Below are experts of layer 3 (counted from 0) of a mixture-of-experts language model. Rows are named router (the router's row for the expert), gate (a neuron's input weights, with its number), up (a neuron's input weights, with its number), down (a neuron's output weights, with its number) and show model dimensions 64-95. Each number is 128 + 32 x the weight over its row's rms, rounded and kept within 0 to 255.
After each expert's rows: a language model's description of what the expert responds to. This comes from a sample of Wikipedia text that the model never trained on.

# expert 24
router [162 136 125  71 131 154 128 176 122  90 142 167 163 129 134  99 152 149 110 145  75 139  61 154 107  83 101 204 138 155 128  84]
gate0 [125 165  98 118 193 174 171 120 117  84  61 131 110 131 120  90 143 126 109 135 125 106  79 115 137 134 177 154 120 111 178 116]
up0 [142  89 147 129 128 195 110 133 134 153 135  96 117 115 143 126 109 116  91 108  51  72 149 125 123  75 144  72 109  88 105  93]
down0 [167 141  98 180  80  56 130 135 164 189 132 163 194 105 177 131 130 167 116 118 109 105 133 150 115 108  98 166 139 146 134 116]
gate1 [206  85  95 133 149 113 103 164 100 149 124 179 140 134 219 138 125  77 142 129 110 141 160 157 166 108 129 117  98 196 175 172]
up1 [135 110 124  74 118 150  88 195 112 166 131 122 141 132 158  86  75 139 120 128  98 143  96 112 144 116 127 128 116 127 131 128]
down1 [128 148 133 168  96 120 146  94 194 134 144 155 141 110  79 147 132 146 169 144 134 119 189 129  70 154  97 169  69 128 161 160]
What it handles: Mid-word consonant pieces

# expert 38
router [163 115 138 116  95 137 140 143 105  78 133 104  94 113 112 123  97  91 204  96 124 134 102 143  83  81 153 165 128 120 173 128]
gate2 [115 118 162 133 120 148 175 165 117  63 115  47 161 164 141 193 117 127 202 134  93 105 157 147 134  98 167  32 134  64 188 109]
up2 [155  90 127  99  95 141 180  71 123  90  82  74 152 135 138  83 112 136 121  87 115 143 112 115  80 128 126 126 134 134 147 121]
down2 [171 187 135 175 125 122 116 162 138 153 102 141  50 113 123 189 156 173 108 168 162 135 118 166  74 145 141 166 118  96  98 154]
gate3 [116  89 117 103  96 123 151 136 152 141 161 184 111 133  87 173 112  91 164  52 160 152 165 174 103 105 162  95  95  92 107 155]
up3 [177 137 143 153 145 126  85  98 152 104 106 158 156 122 128  78 174 113 182  99 133  96 112  98 193 157 110 177 128 129  78 110]
down3 [121 106 162 107 139 142 119 121  95  93  95 148 102 179 118  91 185 178 135 141 219 113 149 111 181  96  91 155 133 139 134 141]
What it handles: Second-letter consonant pieces

# expert 22
router [ 38  87 180 142 155 147 118 182  40 158  84 120 105 124 118 127 150  67 155 110  64 166 143 152 136 139 136 171 166  90  99 116]
gate6 [116 129 159 112  60 151  64 151 118 144 155 110 109 124 161 153 119 131 136 132 113 184 146 121 119 142 109 104  99 136 123  98]
up6 [135 109 159  76 103 122  98 142 191 157 135  79 126 104 220 123 149  95  83 127 108 117 173 137  92 183 139 162 169 144 151 144]
down6 [ 95 167 152 178 133 139 154  70 146  96 143 119 131 160 124  88 170 177 117 160 144 200 118 131 158 151  99 134  70  71  89 104]
gate7 [151 103 118  97 127  94 113  87 118 203 126  90 104 115 145 110 123 189 130 167 130 117 141 157 124  61 123 104  67 180 171 125]
up7 [106 144 138 113 118 112 131 173 152 133 110 167 102 102 120 130 108 193  78 160 129 126 118 100  96 110 123 115 150 133 103  91]
down7 [150  87 155 118 152 144 122 108 196 126  99 137 177 154 108 142  90 134 189 122 113 210 162 195 138 108 132 104 140  99  96 147]
What it handles: C/G syllable pieces

# expert 19
router [129 104 101 159 111 109 152 165 134 153  58 162 193  95 132 124 132 126 101 141  64 126 123  91 104  54 108 164 155 195 123 140]
gate6 [ 96 107 114 152 158 145 132 128  97 122  86 151 137  67 132 107 155  79 103  99 114  98 151 178 134 120 153 151 122 134 159 139]
up6 [167 127 116 130 123 169  51 127 103 134 131 102 115 152 133 105 155 160 117 122 142 101 200 169 180 141  22 185 124 190 127  82]
down6 [107 110 196 134 134 155 145 138 177  92 137 163  99 155  97 103 110 113 167 138 114 193 165 134 150 109  91 128 116 107 154 121]
gate7 [122 172 159 143 190 126 200  98 122 124  71 183 130 129 163 118 132 202 105 176 161 143  67 130 109 147  88  58 133 118 142 168]
up7 [124 147 114 133 122  95  75 141 159 126 150 130 140 179 120 118  62 104  25 126 179 129 149  92 132 155 139 111 154 134 144 154]
down7 [158  76 127 150 144  79 101  99  94 170  93  85 129  88 204 140 111 146 137  78 102  82 111 158  81  81 131 154 151 137 137 146]
What it handles: Inner vowel-liquid pieces

# expert 43
router [178 137 108 128 157 207  87 150  70 166  74 208 145 108 153  94 109 185  99 125 143 119 172 118 189 150 151  95 132 105 170 117]
gate0 [107 128 107 151 141 167 123 169  52 165 151 116 170 137 181 122  93 118 100 111 110 108 208 120 152 121 172 174 134 171 136 153]
up0 [105 159 107  90  65 141 140 163 174  78 121 138 172 152 135 152 159 157 121 103 103 129  94  87 152 128 136 102 148 134 125  99]
down0 [137 115  82 133 144 156 153  48 170 146  86 118 136 126 133 172 135 152 136 177 108  84 115 126 143 151 118 126 131 101 132 175]
gate1 [149  74 133 102 151 131  97 132 107  90 107 103 132 144 202 122 129 103 151 110  93 160 105 121 132 134 146  86 122 156 131 199]
up1 [162 118  85  99 117 175 127 145 128 139 135 138  96 182 141 101 100 102 103 127 162 138 155  81 124 141 108 161 171 124 137 114]
down1 [ 97 122 186 115 159 150 100 123 158 184  96  90 155  98 157 156 112 122  87 128 133 179 139 124 140 102 145  90 145  27 181 100]
What it handles: Plural and noun endings

# expert 4
router [ 92 203 173 179 144 142 146 152 151  61 111 185 112  88 148  94 169  72 150 117 120 148 110 157  80 165 156 125 140 125 119 135]
gate0 [ 98 108 133 107  96 159 138  73  80 148 140 159 137 103 172 137 117 173 146 147 178 169 133  92  75 159  73 102 152 160 174 124]
up0 [141 152 169  99 164 160 135 154 117 139 137  82 143 116 101 122 121 143  60  96 129  83 115  52 121 160 179 102 104  89 140 136]
down0 [ 86 133 120 103 111 132  67 125 105 158 114  77  91  99 118 159 156 136 112  94 153  88  71 102  59 186  82  97 101  84 151 160]
gate1 [124 125 162 118 138 114 172 171 157 102  81 143  89 165 148 153 147 178 130 150 106 158 124 183 101  89 138 178  73 106 150 191]
up1 [155 101 106 151 138 118 111  82 154 164 135 103 139 195  99 197  74 105  82 130 124  64 133 128 202 104 127 120 113  92 105 149]
down1 [137  79 137 127 145  82 137 106 134 138 152 145 109 137 153  99  77 135 115 125 126 130 134 169 114 167 156 111 117 121 178 119]
What it handles: Quotes and word middles

# expert 41
router [114 131 203 120 161  87 121 121 167 135 154 185 161 100 127 156 105  93 103  34  89  97  78 123 132  85 136 102 121  67 135  83]
gate0 [ 85 185 140 193 112  89  66 140 140 144 129 189  77 128 156 144 118 127 112  81  97 101 140 160  91 149 144  98 109 147 115 126]
up0 [ 81  87 139 147 184 138 126 117 122 114  62 131 125 147  70 124 141 166 102 113 118 184 201 143 140 147 101 157 144 197 102 140]
down0 [132 111 123 107 170 190 146 121 169 170  97  82  62 108  68 159 103 158 133 151 137 112 106 152 139  78  90 111 179 139 127 159]
gate1 [ 70 132 144 108 216 144 179 134 113 132 152 161 112 116 146 150  96 136 145  92  88 137  72  89 126 131 122 161 106 144 167 134]
up1 [154 184 137 133 146 158 163 133 128 128 116 125 193 115 108 103 112 104  87 161 148 135 149 114 119 157 170 113 151 141 125 141]
down1 [133 140  85 103  49 181 140 146 140 156 124 170 123 155 103 117 135 135  93 106 112  95 191 179 171 160  82  99 160 166 121  93]
What it handles: Pieces after consonant openings

# expert 58
router [ 73 149 155 129 160 145 145 142 131 159 159  76 116 119 125 119 151  82 107 124 147  78 175 146  94 169 115 179 126 141 168 177]
gate6 [ 91 185 150  86 191 134 119 106 180  86  83  71 124 104 165 121 128 144 190 114  59  77 104 186 124 145 120 150 139 115 128 187]
up6 [124 116  88 148 165 129  80 171 126 118 112 138 100 176 179 172 154 188  93 131  93 105 127 176  83 123  97 168 149 149 149 137]
down6 [ 86 170  65 136 107 126 120 161  89  96 150 133 152 126 166 167 147  58 151 128 122 218  47 144 165 132 134 171 149 122 173 119]
gate7 [104 134 135 162 116 142 169 175  57 127 148 137 182 130  97 110 173 129 132 101 121 102 140  95 168 134 137 196 104 152 203 175]
up7 [113 102 108  96 158 191 157 124 138 159 188  94 186 153 114 164 121 151 169 108 114 160 133 161 157 103 172 117 137 178 103 158]
down7 [105 142 111 108  51 111 139 179  79 129 153 102 172 175 135 123 103  35 122  57 106 149 165 117 138 174  98 123 131 170 104 116]
What it handles: H and ar pieces

# expert 63
router [ 49 113  88 125 114  88 189 108 107 126 169 108 194  89 105  92 115 130 107 156 166 114 150 193 164 103 154 132 137 128 134 106]
gate6 [ 68 138  98 110 138 121 147 126  67 126 145 163 137 129 131 184  98 135 160 172 141 221 104 124 146 116 155  84 106 163 137 134]
up6 [171  79 141 120 146 151 123 149  70 203 198 141 104 100 129 132 105 137 152 180 112 101 110 118 100 143 115  85 133 160 177 160]
down6 [152 144 138 135 113  38 123 131  74 153 147 164 172 172 137  76 150  82 116 103 131 161  88 168 147 135 110 127 148 135  69  73]
gate7 [115 107 100 152  86 142 181  81  98 189 152 117 189 114 164  55 134  72 109  93  72 112 170 182 143  90 151 149  80 148  79  53]
up7 [ 62 152 140 130 147 140 112 138 135 118 144 152 194 103 132 142 112 159 183 151 111  38  91 145 181 106 107 124 202 112 153 164]
down7 [131  98 134 102  89 158 118  56 130 113 105 109 118 153 150  75  73 107 104 113  71 159  83 134 120 159  78  93  79 175 118 121]
What it handles: Nationality and adjective suffixes